Weights of a small mixture-of-experts language model, trained from scratch on English Wikipedia.
Size: 9 layers, width 448, vocabulary 50257, 67.7M parameters.
Experts: 48 SwiGLU neurons an expert, a softmax router.
Training: a variant of Muon for the experts, 368M tokens, 2805 steps.
Below are experts of layer 4 (counted from 0) of a mixture-of-experts language model. Rows are named router (the router's row for the expert), gate (a neuron's input weights, with its number), up (a neuron's input weights, with its number), down (a neuron's output weights, with its number) and show model dimensions 0-223. Each number is 500 + 40 x the weight over its row's rms, rounded and kept within 0 to 999. Numbers have three digits each.
After each expert's rows: "comes before" lists some tokens at least twice as common just after its tokens as in all text; "gets" lists some tokens that make up at least twice as much of what it gets as of all text. This comes from a sample of Wikipedia text that the model never trained on. Tokens count by the router's weight.

# expert 20
router:511437470462583522552487498453470497537494414461533467564532581492459462500462546508499498512455533477474540528464415443498510444464473524554534451579499459433528427510478512546492532527515415534512544448549501523452559501516532442474521489415478512538519548509546510491500484544500432559472506510460547519508543502421523568506448527453480515476479472519510392469540473497506510572513488467470557510533490412499539493537492463536514561581523484510498500553455469537463461519588498444529600554475527549431461458413509437512409498441506509470522511452487542466485463432493534417532513501612545487490534480530501522451550451550582513508457480541498451493481530453509527486510
gate0:501461432507520429506486523501522408528498493481577455541558546477441492512502538476479511540600485463496500458467483485491514499516408566410532477486520492505482540532563501533524494517485522457472546501453500437477431559522454484510470521507528538440494476567533504460465519418508487469452544557515489455520435442522527461449590532529514517510478495458436500449476501525546485495522451427530487488450451428484520501525503484548458521493521476544509484478464581503495474453533582475495500486491494454550542569524466521457446449476465478464473534486502505526540457440490465566503595481555433456480470506468510464564496521513504503510524563527488491440490465447537443536527
up0:466486496543415494485478503429474476423509497505415518492490551507476446512475502547530505460590481543582485562566477517460534459543549503572507507431517456555502505518518462596473508485454510470442462537543511531512471503510490525481475530510431501555483530455486525534428425484575570403490532402529458565502519504463514456509503519514535480458445543472444466482513572470506554466571494470486542486466451575460486480392538532506512497488480558575521565412485488483511440469479474565555462548399523548467448439540605561535495545505464504526505559512424554525448540516422517525500516481552538492487484538579550467530491531540503542513507464463457588451521468500490493427500
down0:457385485413545454536497493530471524563483541516512466573496544495493496529488528501508483460492463454467456537530521415487541384527551495531552538507500499474493477464543470501481517532564485593470493441564576521504531516494593442574392494542441469474457547504461469529519482561423438487520468457471492485481505522490486558498545504519476521479548532464454483584534551494474563549508494479487501536486476467503552498530521453466476535475477472530530452528523470528494527470568488454500481496460526487499418520430522486511512511494533478552570447424433515431505485459557534546509472518490469478429564469577450558500523536525472475484526476497539449520502486480488501498498
comes before: " the", " a", " to", " that", " his", " it"
gets: " with", " to", " of", " that", " for", " on"

# expert 12
router:457516540548513482451486573509485393512533491534539514466486492479484459513526439520491510493513563501435515462479561435504517527514473462549519500522549522481504475554532418478513495491486505482556452506468480501503484425481563463539464510504531487468510535455498472527550517482536507495501433574505466429519548489437485398537472446502555494473515506419500575525483540555387463513437492511499476495524505519530552542538491467482439469462543516520471469521428519496546493530478509604487529521546512470480503527526553590465511503510527531592562458504492498427482543541503490486544487490473525457452439606546505513472497517520504534559462495574572568434493457500519508434469
gate0:502462494434460541534523485453508508495509480525536496527477469470522428479503541491499529544512504531574507455409492533481480493526458502487508472500529435506513499545513496540566486511479503536523517532430421447557527499433531449418512514460518531515566499542494573451504468499512488548509425556417580527497529441456501506478395451569500423541525422541528506481477486483467482547612483565478531534508638549481553456499490547521448481515524549525511440469463463468528538517434508514543506487513485484501534553502510465468465538503522562507499587486438481460449499497459447475516506484495479573493506550466388503490468524484491614491455482472470473437483494506484440441534
up0:541467544572443496547437475466513460554490467446500489487478454496489555503531503504412494531465522533431452463419520450504477507519501493438553520517489569535489527500475450561514544508493546460450593482452555440420480539470546518531547503519474467448516485592491528519558501448513514487460479478508470463438524549510487483468544517452494477541482541513483521532460442493627584499475456500484510551469504511448463506528447540530505495480459448559540554483453529537460513482569479448572510539549540489516468424502497454561498489476453464517574529515515519570504511441502565405483501524533524567480543426444459524470528433488528462510586535515531551391468453468501532624510
down0:475485540465481478447592358478452527506536545501521498581440582571511528490498450493518523558545491516514508491540510514459499425533515419521540519476507549582493464474519540529545475464526502488463572556501511457606544513502594518520529475494511468456510486511482485505472455452481409509559526505517544437398500492449518591460493499536538479487515396509515472521505461448555545503578464492572454465440527483431446546489516473481541461455519467485482589509547444442404468484532487539521518508504513510482485537488501577463531486444509407528541465489515554505465502563516541459434539527414531504492540448438439481507527549491564569455487503506555516438465485530474517485542
comes before: " ", " |", "|", ";", " |\n", " —"
gets: " |", ";", "|", " |\n", " /", "0"

# expert 50
router:556581510464437477557488469471521574520513507518514632489536566490544459517472602469465499512445534499476509539435462585548470522510577489563458510503507509538483548483504618504535487492550510488408449471559521513491435487532475517483494458513526531458498487571468545463471516454489497468493515429446467553507502538485524531524519553506502477481611544489514436463511533409513490469438486536536419469566542467417495496503487539437576495488495480494495522396483454575500427496477428507616541486510529497536531529460536515505497459527520504472535477538493469455501534521563490495496443403545497603488484429453526549462448452502498496504544495546506493495557535533505516511480
gate0:535527516518477577557471471524500505483504518539580516443522465486531549496380501495506503483486504522517546504526495487539545537469552506494481564519542443527530534477516486503439475481473453516498476484521475494544550506487424414471538511463561562467504483518501551497440602499410444418402516577499444504534518496501503418437540486524541509459520546511443482507553510507499563468519489491489471445502540509445532469534554508549498499514573497522465522485496501432543568555467470483534523497395484572529513494511511541501431530446522457474512503460549500488479547447539469582401444426459478504431460551478507558489510535505531454529561449561483573443520535541447529485470
up0:545446528491513562502507481534491501527493496488431483438558465471515590476505484503513527472427455506473560462560461494517444506519522432475461481470490477538521577471505561472452480496492462569493548424539491501481538576509449450510498498559498496569550544506476426513532435521529542407506482509502476599436494497482537456492464502479589512510489447549499487473494438517496424506526482497508482514555510567452549506461537549519547475569497489534494543529536545539490605475504465499491491505450532482510467475475538539557492551480435513510496443482466516532518476495438576563451484510454530494520477543484410471530517521451466476502485559535472540478440515511514526454479
down0:559495499477556426426496553426497503484419488526524474551514513527545399506531501441467513458463470492556522527488518529556483533495521497402446496450528504509482475577477520521518495488549518488486439577490503474465517436451524565477472516488532507449478470481513530462567515464456527492492529489407484460503484494528466474457544491488454563387493509520517495440501565485483470551515562479478464493423517471461499556543491578501529538500500572497523503493483460522446483550479455541483515535520566505545464512573457542536579474494551509491482455483402557496521462525466434520451507512492521521508493480498432449491459531485551525479502482495488517564461490491492416479559
comes before: "201", "1", "200", "2", "3", "0"
gets: " ", "-", " (", "–", "201", "200"

# expert 56
router:486463498565535556506454532502495506509476478491577515543527438521461469531493495430578476536465540504463524411498518490482480556391438503486522495478508492505483509495518512459509531586442508523497572538446454506511511524521614435434571460531493552532537449460507527444528474471388528528498420484474524514571483546487530513497446459506555518457531498510481452465501493522489542458564527470475626537553450469468476564459494474472510513562529554523488566512535504470537503514480462498504496513473591503526528522493452408496484486514477532549552487435472414447526494474511472440419558510519519509499540523470452573503589431530426520493508508489474512512523544501467553527483
gate0:581571552507551520586436552486498519565478435495553472483545512480475558504506502455525529507472534508483521513458464500480471568430448529495478447486499492535496467541557527505509498462466494554461501490529486455481504473450485454531461469427493527481554563484490418504529473474488459551460584607464437502492488517479494504481540544500551479503507474555512553595544501507440479486492475499478504594551504487520447462629489459463531507543479522517479483485487446484551461498548535495492443504453451581483552474522405495543490513512499475495557472542479526496492480450465440409497509585485511534464568517522522561484535581510466554540474448427582453498544525519510576508498
up0:499503514529531498560482483513506542526520495518432485420477465475552575503420441572456482514494491549561454487524475489549590458537480485514512488553513504523535490489599554422452496487506477499497389492453480525521490501464501489445463446523483496453473554522493483510544441508485537529510537508515463523527564467484480609528558459464463491489527496494439492598515506520487432529512520492452485465516468512560468491509488548503541477509468415456506543489524448486450558535458533506410532542499412501509500536479447485500538420539508482500561458501567571503471521475500454591526500495458459470521509500505486461509468475482440432593551520391545503501476496474498444565469
down0:478475542499518535535510517447560511481536509571556473481472412318538519469510465480481524537490503487467569456492550454441443521540498529510468522522578498472519519486455510515487544446528541575493531498513458524498480473397547561522467489487502456494529507491524530532482544491544446461508552461487528445527477495477457509558499444546518500532450471471510483499448532515539486520461507556497489490529496468522502524467536537538569517512450538500531531507521554457539511509463513557509491485549501426507471535563472517477529565506449548513473516577509436493506514550506490574528575457486492461475527533500464529560523497468570461428475540505479572459478462514530475451572
comes before: " of", " the", " and", " in", " for", " who"
gets: " of", " by", " at", " with", ":", " member"

# expert 0
router:551527512464544516448468490526477515535465533446529503507453547523514507502572445427550521561510470420526467451518508480540530583501510418576523464491549507533497434513536546457489516519471530539535463488514519548552473425500441395479463438523460443488435466505494461406497514476490438548514493551490426520531499454545509520459527444433528496477457470480459501498536538502390502504528496432575483448521537476470537496508467477554519468508475431560488487536550509498488553537586576474512471445501541468499466561553547489590528518529460515467482531548522521530493485479498504495515497528512446478445422473515543451452473575482478463559446445519505546544502548550471527480437
gate0:513437529451436464536582440508500529501440528441456539495519526493612523443460540551471544487417405505523527544599551583534472495505495468493532480472487524423471521505618523479522503491512498497478471420486530420503497426505503470558443453518447454512529482553491448515508429527479496502491471535482546529528554477511545528445461505536496538503534469526530538548466453527473518481491467482535457509516508487427573466488542484599456463449488538543457487473504502532512515502495515520507552505498439482512612502522479543550512454528517442555541540554448499513492480448522484527515543521469514545512471476563504413513527460419437524518528550511518562492529520501500491507482
up0:474467439508519480557557500511482511547462550479482528465485445497558553554511505512498535436436448469486560514549476456556500508515489524494496529450427543405475583511549452463486534446531514502510518479516468461527574538478496504485468466493494565556533479477482455526506572555468515474498571506509566463477487420548501559473530469554461500493510531553518509479406543481469543522541465479431575461461479518492505526494459543487558553547523506617486387602508520523549521435437453491493463595488465531506452417464514520513482506491488463563455474500542487547499484570576531551479526500449505520502528572453521449553494539395465493469509538551435523436464489530513537551507
down0:528546457567549520477485532547523431477412482510425494465510539505524520516483509553465485494503460484561483438470556494559458556426534478526481516546505482513455446539515539467530525474422491499505508479489526432546553435471599514446528510486489507469523461435502535448418494492483535503456418550596419501542516505534576548473501548559513558474500504473468526452538459506545535503551500529511573464515474523491509494507547541399568520470511472450473464502532460544468533573566495543520467523521535516439525471496541534454533537473451471423457539499485556490515553446525462518475525435444547544490554482475574552509537473537560540541516467474485493513553537485508527611524
comes before: "|", "-", " ", "==", "===", "The"
gets: " |\n", "\n", " |", ")\n", ".\n\n", ".\n"

# expert 11
router:500560530554434448422474546449564435453479437395484514514494521489485470545509531554502504558423452483499442537553600515555552489462501463498453482463531494552528559527523471538532534437531493557545463480488542535458492503506478494480475446466496539502548470483461515496512511475507551485483468539437439480460450453435441528552485510511514544544464513494484552462481527560474497485503497505544519505479499538533557445466534521466481459479496496495465562488488521473493500487490504451433465544533501546489492520514477507529499517510488491437562511518492578533526490541514539581485504477446572483445577504499414460537561542479543524453495581543525505506466393452483467562537
gate0:468554524458489504450492484521433479499464486483416462522484509483465479527426485492558447522542449509508402536528474517561514510491504498522510467468458524555519520511466420550502524457481474610502418536548551532493474419475496513515496505458505513495520377464472422496446478469408546582574447446546506492441500503547486422495511521522444520540562438525512528470486465513577505494502500484477488449505505461440462505565529531479569509541531469459493486489421527539407538504496493493529453562476504538453524547469456556497485455524517485453509584505540524555522523474534489526481455455473520488456573398483513542510515429537568497503496502525499515516520441481514472502512
up0:527567463453474522444523454477489524447463472455499483432465550525514520520560542515558466582524559477450426519514459518577533505494507549521550472492485591539495464578483472571547523512536463493508498535472561536531462548538471581501519510550498433460526563456449463482506542526460530513386472547614520582509477476482488512403496485493567573463518442453522531522458495396499502459491538488535519524450512443418498508527523523529560444518507531513462457448504443523510480451506462503533526460510565478484416487470514469508455508496471514442453504435488443533527531518533533502543485487461461503476541441469524567469515475552508455446447424580538523519477514479487545517453
down0:483559429505462473515492495528478458499488511488529543467476542601555459482485491495431526489520550474552516562502555548541552534493458460530525429564569454441496530484500527564458402424502492486530508465514469559518480485485501420512414483485522553456481466522487544505472517473478491497471481459478494431499488537435440468508500506520561453456455549542460414490543445459524493537501539446521495545465531550577431464506463431460521469505509451501496502480490503432568478501484435588500563458474523508526519530478509509484497496517439554500540465544511534469400530553409472432495489517464460515487499469530483471466510482506515454483514525561536481543522473546510431500460
comes before: " |", "%", ")", ".", ";", " |\n"
gets: "0", "1", "3", "5", "2", "4"

# expert 4
router:466476490536471531512470532459516473521466547537509530506518465538600449484527491583477457514525449525492396438494526528622464531546558468528527569536575503505481493498469499526526422539592455459521453519515507500504519527500486497563431433547447540453522522476492505523578528533462546453507525495440426471563448510439520536505533519495450475550472542568529536495531526541550426529540490492574511491504535439474499433458496449498496482486539485509447576510601485529493528469499504575482447502604510520452491530510479507518452498534470486434509568477437527471489467453433487511508453532493482574463447473510469481540431473519543444454490430502545447551502402509504490515523
gate0:437462541529527526490501487552445444486462512496504493498486539495445551505476522579475554557572441514533574626481531496559495567475435467531520419495484512478535473523545455509524519503475438496505467514511483464485504503476503533465456545449484528460456500523531461505503493456479468481477476566506483511521484505524525512499516512552541529542596554538535581492511537480462405547408553510571486513473498456440508536558545455470479540568491509506437509517513428413536507529496482502481507489559500475451486442476563537499493480505511583547497413444490472475536456449476514534466491553461555469512473440538433544470542553503481507552482546497546461529484496468542513394459
up0:466489547571477545592505552504452491449513549561505503565512515532475483517565447486564538494481585520517548579502417464484553513459581470511439510497486479466461551535548548470488499541506491454446531468498504476515498568497562478481527514467449529479508480515519538500480509503472440568469510441508554473462557401568463478506498567501486418421465524474528424507586542478478465546563478509540478464489459440493518565447442534522496496435488549565514486468522481491550460472465473454566536458477519436487536551435535417434527562475505460487506480516478507537543595533537472524532516509545518488512465462475486564462534500511495572564511443496539446528530572559476548488488
down0:491506616548413469513500479568482450486485513480543527521503479491521482531543532484446479440506504487465476462505560551587511479529439481526515511485539499483480477503528538475500521511519506515472546528523531506468480468486416458557524448455542507483542544446475514425443562554489487516505550532491587419609486492516498409469503575471472533414489532543519485517536521489474525443507496498535493520462483492518517461617526487538556440440504549489479468427417470514489433511521506502514450432477547531474522511471508508447496488505509528509516524484505420468431437447373512444482494504472552539524484442504513453527456510477591415550532441505541504529482453465520546480505
comes before: "–", ",", " |", ".", "%", "th"
gets: "2", "1", "3", "4", "6", "5"

# expert 15
router:419508471545486573470455496542528518434544568485472519552437447531559526518569447497503461474476583517531471455439528428476465502496537524392486469456529529541524492486545554436486515532450548580544463501514467527566479407516475448558468513494438458474428530556491532528487443427507505543575493521431477423554450547501510539495499469581539424517466477435462500547535546501541517557565510540535502479483539562567508509477468523493564464503458459546472437512492485471543544494551509489483561419575531498482482474574494547540513507535580507548488520524510466444539455562491532497478557496513529467485536477509497585478487562500492422533511508504533562492468466517500513513543
gate0:518410483510478495476557539568443448569565543504476403491539447474493468516457499499494481507509551526478429404442498411500481499512533514555471491437495531524486533579509479531482451535562465438506576449495491473483522487481437449496554526472542511547460580540453488515572453510475503523492480542529504544466481499495463519468582473519539498520507502467509545582460447557561587522486497494458494461490520517506532402522486516530529528533460490616466508461471487512458525569499450512473529484549503562459526465580518569494519507505544504520491469466531496454466539509580535598495476529524482508556537521428514492452428453534483578497510490504501509476461446504536523513477
up0:500615525527522527516470415488483448484486515520442579498498487528506431457457408506487566477532483541521502543511514508550537551588435500456527424522542506537509477539529405467553454496544546548471460495507510561531571556455562565516488456469476466518419456496484477517482588499456447534477423452497482493497530490447422515445460484505553490468478476497487506484456493510431457500462468495532490486518462544560427466458505524474498487461586477528495589479509487497453525482562551495507494511507479487464518488531632443555514520503480500438468485473531490478481455511543538448501526458494479509497437460432508472576536493435560502462470524497432423526499511573540435511478
down0:570505586512466484481586508506441561496446465482527454472515504491536539518488493557502518542504528492514506438506436477510587462493502513463521556459492486519515446480495471497446544522516568468541473512517411518503552492515493596524511396461454483479544516459528481484528523442479510487509526556512473530500518458547501538507469484512485535523437486546454493512544512466503442490499557542549518479507489519553532515579553531457462441449490473444508484518558459502575550525460529461495492476509512490503458428492452450553485553433513454514506419553487533541488435477460538529528494488483575432453537509588544455510513448455485525505459541551559538570444574536488508482546
comes before: " ", " —", " \"", " L", " W", " ."
gets: " |", ";", ":", "\"", ")", ")\n"

# expert 42
router:512477477530577422529529483496484503507509547549485523501573489520489529500502516508437493457481373501491437612513589551416444498551474447498485565444487534517558508434561485513448493540558518468528520532488567487515435496529442470542576407457480499506455517475513523505431411531464488479528493485494532550468551440492488497547471440572508481448444521473479452465490493516519554547447438534463500482498501503465496548522399502508494450527474528421529487498528530481514522422469525490455550518495482480455550548542537614487554482509536543539485479536519449513530560519526513516469511473466605486509432506514532552554457537513525502544446525510500528489484530489506416525486
gate0:471525499438520568594495549427557541455600486508439475541530493493560526509465560520571436470510436555538509446564519469489510495543528532524556437498562510474490504526556530559532476574416560537528447486492475461521491519437529500478482446529505456464523515519509540488525436546483446552431478473518545532521514572518455482520516529628465434474508456506537431506496519549485484511559588559520445498554488496449504550633510480501534520480509518440508508482473450482524535460523511555460522441504411565496493525472522564509495464491503450492482486502488533452520531543536485537531506562522506502539455538533491522537497481442523491448565522452499469485477487556521531633526
up0:491573525510509486470420513538523586471566502506478536494494571497569529521482455558558521508518571499512490546572487472543534495478488479453521497561504484535495620504494553499546601438473497416586463464537517465553510482472433467490526523514478543489464488451510506528513478493467511521524451589532496488494481482529523477383557543516459448448483480532443417498542437465486513513523481444495441442497510466464548483544461481516534518470513508467525450492475485526454563527552505486546524521556546497457452429504468527484457461519560486520467475521522485545473517506561463507495548507415453478475479501540503512426478506517473517568490531408422512468533453485473442595519
down0:482511504499545525474493529525432530493490539527580540508515449470527559538469515476449515455495390447566485508502506499500494511495504492505580578469584496502469488558546460545544549479508434473533487486479458556543465516425523485442472501461428471505481496545411549438425453535504505491446579503468604494443396533520534420465455512489496493475397462450507526476438487496471475519505455447541460461501496479477511462502465452540489445481531512407525500588497580520447534523532493512521514501511492506522531541501493417560437494469454511474488474460469588478578468492523475495490515503540442467441502480456511510451494514426477499468453501487502563480393486485485455467507
comes before: " the", " ", " a", " New", " South", "See"
gets: " in", ",", ":", "==", " |", " of"

# expert 31
router:521509558499493490496509496478491514535504418438541484538580599499460527510479575517489533457428496475455440587409496518482491496453519571514567500538461511474513451523453453502456517519549466511527477483516503506536602516492509455536538553445478469468486442478496528504446474552471448534516491507503548514530559475494512531540386551523496546498509481483449428473461464453519487435493424554442537554519549526459475478467539463465473476586488573407479486533488457436492493461465481463498499508466501480432470563425408463479496584436452482456498570490459426509502521473482532496502532531532578491477507482512483544499462548463538533471471476567585412497486532464475508441419
gate0:530539526466460583467435539551481538551544481488426499471451526494532553520410575498559510517546533518543527466532587543495529478544567564487435508548539536540523531537473487451486574504516505495498549478488515509496564435497485469458496536463463497481500478506458500486462529495516494490402545589517459503580502496493532480500496553466425507452474503494486387482538403407512517436562520504406529539542469497475483468503418452498518506518452448497423461473460509430509530537517553491515473483531500554552482383533494470531547489476486458468452471480551508495501426455473462486574444427526528586413425419597582445494457545510517594562508485538546487477487504480488500562466
up0:507505462424531431507451487529524440457454435416513445491624524499507435468544543464496460501532513468482515509475496580537496516456458473509472518439519507588536478484503520464513523474546479537449570499543527489456542545481542492544537515521456564579491512585450517541525475511474463440529418472518479521519446549456439485448465475513504545555441504504465541549523488516554485532468443499501428497467468470526484531512521416505453523517538526472490461482502494479508506520532483556407483476460549498544481568477417491479457485493509515453548555489515501505516458465467535479495547532522508436489456540448519472467515492510528520455479528472545475531486546504516490567449
down0:497559534528511422464538482553470491556453512499535511552535560603455502601489503484544507469517497474553471451462546467500489479485470476443527505474456463461547525433523526522548599493558507428541506529471495528521546479563523588487527499496527567483445487567514437564505533530442513522546539491502564449455592548486534568494447537446500512505484512510445539527585547545448546493466452530517546457458493448450456499527496490537526432500509486491502493469530505464522531436533480458496467492538432516498475483446497575485514522385515524527495464490416521453496548505481556459481458458470530471540508534387496525502514514492487523553562508531531485483532477505457468476501
comes before: " the", " a", " his", " its", " their", " an"
gets: " of", " and", " to", " with", " for", ","

# expert 22
router:520468474463510521509567510574563585535451543454514446454522457540503509398562468480559486475479459500513424576569550479422474486437466403528514497458481482485550442425494544508519469461458522513516456511438559490535503476518545473551503477509437481461480446482451444434472560542495447528458508448537558550440567468419485517527498521539490499565499521544506442471559482533438440550490505455461557552498537536500445532504429548507514499478485576468574512476525526484530468491540512480453497538554511504454447509439566563515510568516441540435558497450530566407497596505524531453523569470454568473566563488461469510552437475440490442488421494527546465467484534527501509511526
gate0:460480531514434526499518542482520507485479476448435516523551507519473520477451505457565456447560488501495578559485474544528451511433558558535508556459504496517481487527478486496494547548475475570432443584538435539500483558459547464515487528583474526466518529533508490411453442589553496475548506392506483522500451546547540510502460518526489454518447554506479458497527419421515511558467463502466519465481566539498508534481535597456496550521486521482440480478444527505544447488491497565528447484514488462452505515481426422480495446471477562468500502510470582485495550486504466464478501526588459563589494507544460479513487540490471542435523524540470454435501509502515522509450
up0:516481492514553434546450492472472492471517505522554495493534535472567511519480544465500488428435527469514525452463470495550495466488492490406500500492469424513528496475493496507406478535561566531507508485479488480561537524463469494553549467495544443481495519514499568516458446513572546477468455443507498525499450510510557548519434512481424534438455499530472501572440517491500545539496477469492493499467493571462505534496442418543487547565511470493500533595514466522480442496468513419477499525549502455446521508478498465420472442459565548484518499519489512495495479475548469493538542485421502520516441519451549457538504524486472447460497479530498478553487500452498533494517
down0:449501536494430505524504495572463496498515484459485451478420466520475471490479528487483547465503563492482599454528546480467451517545479512461499539462461454533487507496474467424477455504476472534460499540575500526482559557487519505417527500433469581532547496438493519509471408498580496492499461465516477478531458549458571492534614429504518516474543497540493523519496519510507584614519473509475507479504512473510482577432601458475496535530466535512528537544464531592539472471490605493483527386435550529551497472494477422470521475543463547540488493455494460544501481495530507499448472473542513431538564543554542440535486448517519483466461547510449524529499431576556532538436
comes before: " the", " ", " a", " his", " this", " their"
gets: " in", " of", " for", " In", " at", " on"

# expert 27
router:507527542443577521506464459489458500460522436521520498541504579542549524479529449483463537484438457504509439510478455471550484500425557442484514473515541569532491506445580489491511549486520492464469584507462502501526494531535491488528535510513517454562481519566498439533487453466449476533485518511560527561472472480583488405500567555495486480537520514429455478545526501479501511517571540488602509451472578547511555518526501544417473455467555502529514432546461455488531501510506521494550538487509528528465440483574533601516522472471533473444462450532487502474483547555434549416556438549443443403518420531552432546479429514535488562492496441431464442525472484512585520552477
gate0:538558475459495555503463540396508511462480404501493516462496461486516555477497582473501524516525599449554546446474500488477486540530509464440501455492462479445483513482576481551504535447516498459498433487475515495447515548496430456497514531502515454527549526531527467457433478482502427536498538528583507454523401558513511467410554538493529548537542486518478525578497490462440497456568545515538457530503455484458533481518559505545535512486550494514445472435501499510500488566544558521549498466493515468559455578508478557480506508472453515529517577544446499562441483488405465501506598477495493551483577548529484528501543568516561471512501545573591494521474496446497509478525
up0:458483505465504468535544454423529499474510466515518489576571467516474489469511466473462534517511502563569519512453480430431537490578575496447457487529494495503525503496528466510433476568471472495502499494546528459475496540454453484521495425514522525437467590569490499557484497518564527602514556496573526573557450537453499504510426501548491466433519491477496436577476545471449467503510511522462483494561564525534478538600525493578500552445506485523489516508525504482463511478511434494520462572483489555524476485544505477436549454532508435487444461440536447497477472513418488548501429531517481485495538532447509518560512491528463539496500511578512565459581448531445492542525
down0:522430558544511502508537515533501515499501448461536516510565488388468454499518512444523509514473529451497496460507485529463477496457515505511537539519475478511490505568437470575393529544435448629486489506489491521535563458466508516450498501505445437520529524536539529548481467479565457518583569468472642522553545424583531506523514481580501484487478511515519501452538491538487468489488493493356544541481426552518519497548458470532499490524505576485495426481506471544572508460518502526532456487450599490509541460508513462542505497519489547549538502458473478511468591474564527481483488555539526584563484583461457464488479535517518561552540504490445515489497478487501471524482
comes before: " ", " who", "born", " L", " Nominated", " —"
gets: ",", " |", " (", ";", "\n", " and"

# expert 60
router:547382525497562435536488498443422536555459470486587485559494533524451455525476471515558462469476479467453503497481491521552485487510545476574528470530478465480508413499502508548538558494503435532484610495524481505545577495522457505511464501520498510571493454544583464412470575539552484505472506557527571457462504505493525465537478499480504539500519511600544460441492496554456495528513488493529488520498452493518475488551496465511448537535523532522470542577415499455471518505588413484476483521531536522471469409428445444534457537365530510532543473459472479515463454491461550407541467571540541431477497461440462558502503525519548482504515510536528446536486519525494566420506
gate0:497511561502495441445503475580487487609530564566542546508534516517552507526491478544469528519533562530483509504492554456606501522466546492470530517556532518550496538543500493544487531409420515450531535527559502511448425506518479504430481550534518550456441478568546481429463459539474509565449479476491490490559578426485522418520534504453411483538515433504489450425445523508426504516466455449481526527451490483517464452542521519522498526575488518501478558424466505471512489533539513537497511512508539468436585428451455445472470543476523491450559480472480413484560501505518506472523440487490423396479468559568476489462491490476497553489463495546465514544516527498473530485482
up0:485517511540484496489431454452517541470466529518501514517481438485505460526531476541470508473513508536434491501529484554564554520473554550495509503511525496478527471490431551469504509484518461489542550481568446484521498467514503548512411570494483507500483461481529545531538501437469548477534521507521507443544428408492493526517431439480466467557476444448438477479432457539503529514537500479563531461479479379527535583485470476556468571417503498471550527552465481518512496531459464623536525529465456442558521565511504514445508446517456493564447476449489555487462547492503470471510517413523516516417498596465499459527497449461433426477532522557533569545495606449504576580512
down0:554533473517541481552552503561520506557550487520457503507500506361511538474578465466486460490546523568483527553394555486514462482453471466453449474472439501578477572506456485516467504491444498500471538484499534538473453467437496478480497492576498542409518481511498465458523451533490475513519485473477543498494540499462472513558554448410505476526446485455429450432477447515486554477478504480504485509451486512470546440437518491494462491501476485405454573482437548520493532524496588462580536471556470588460534475492528512564543494540504491517590522542424498479501556480457494583523475502415452447503510510486526505496518443539485523552427565455523516516565493550496519510477
comes before: " the", " a", " his", " first", " her", " their"
gets: " the", " a", " of", " his", " to", " The"

# expert 41
router:547458509535469509541548507480474446567524501493535569505513556554441579485517529466474584475536465436441460433476544547543484521556485476592498554487541501526508570561550500524550490441567555552538509446548490545513473474551453465501467462501508430527495455480605469480476533400527474589470453517476526506428579543577521426472478521500539527496505503536435456501467498503447504538546448551492475482524554512381534463524456523509521460448526522498466496589526529469465526449517454522459489496559571448498451530543454474561522488470530563582493433541526471481493442470521560450558456499518446492457424433562498496485496541507520465495448504484504495476482553484478524538490
gate0:450478529535489527530520517498489517467434499466528494481526528483538485476474520437500469584574422451481434480443572460402433517583556438519527462528483489491512502517533499507489558531502473517426466482523529497526490514509493467467546518472494521476544542527505448512507484411492451466413415486544490487489400497432512459439462551520499569546499510558571464448475511480551418471555465529584455510526459499487551427490493451428447486498471469474464444505529540425449444511442537486498526484508517496506513481459398495486469474453480529480482564491578504545527442445490483463494521471516495556460484456502502499512537545507448470513520555473495518466540494480536482475503
up0:528536508547478417467499458429525560446494490494514605508511501512487511456494453517495532504494506495457496469488417467510521525466496505450447504499524578482501456507468555532472571491495535479531504461481449496540522499503474501454537554512535586515519505503479610527511553622513558536450473493538529412561558560497493538519533521517486495429484500526484560446532530500541438496540522505612468608482482419508502463499509460460558521495537530456481429581534591474486480441394513451469471548527497521469502535421550523455450550509474537504424440510499469417454529541492494531485536497534512523530413489590444502566531494501497462525478510417557513464476502462546507510458
down0:504491579524561502515539502521475435462519585450502442433541467461476494509431527436460564498510498544473453488547504495522517466510499503444510461500493506477481526507455480521506493508547410524555531503507516536431485506428496451473462546491498561523525479514536499520484481511502520503474485420513481524522478479493464432491491486469481487486507453481461434502530499489547461523502516499461474512481468493529513369450556579502456487489601369515491539484483534554523508507518557480526430529526538573445489545435436535513426503476533511508499469455518531567537481503495486506463568529543531510566498456525478481455447439457603504468517493479518496533510507450495464429482
comes before: " ", " first", " United", " same", " \"", " city"
gets: " the", "|", " |", " The", ":", "The"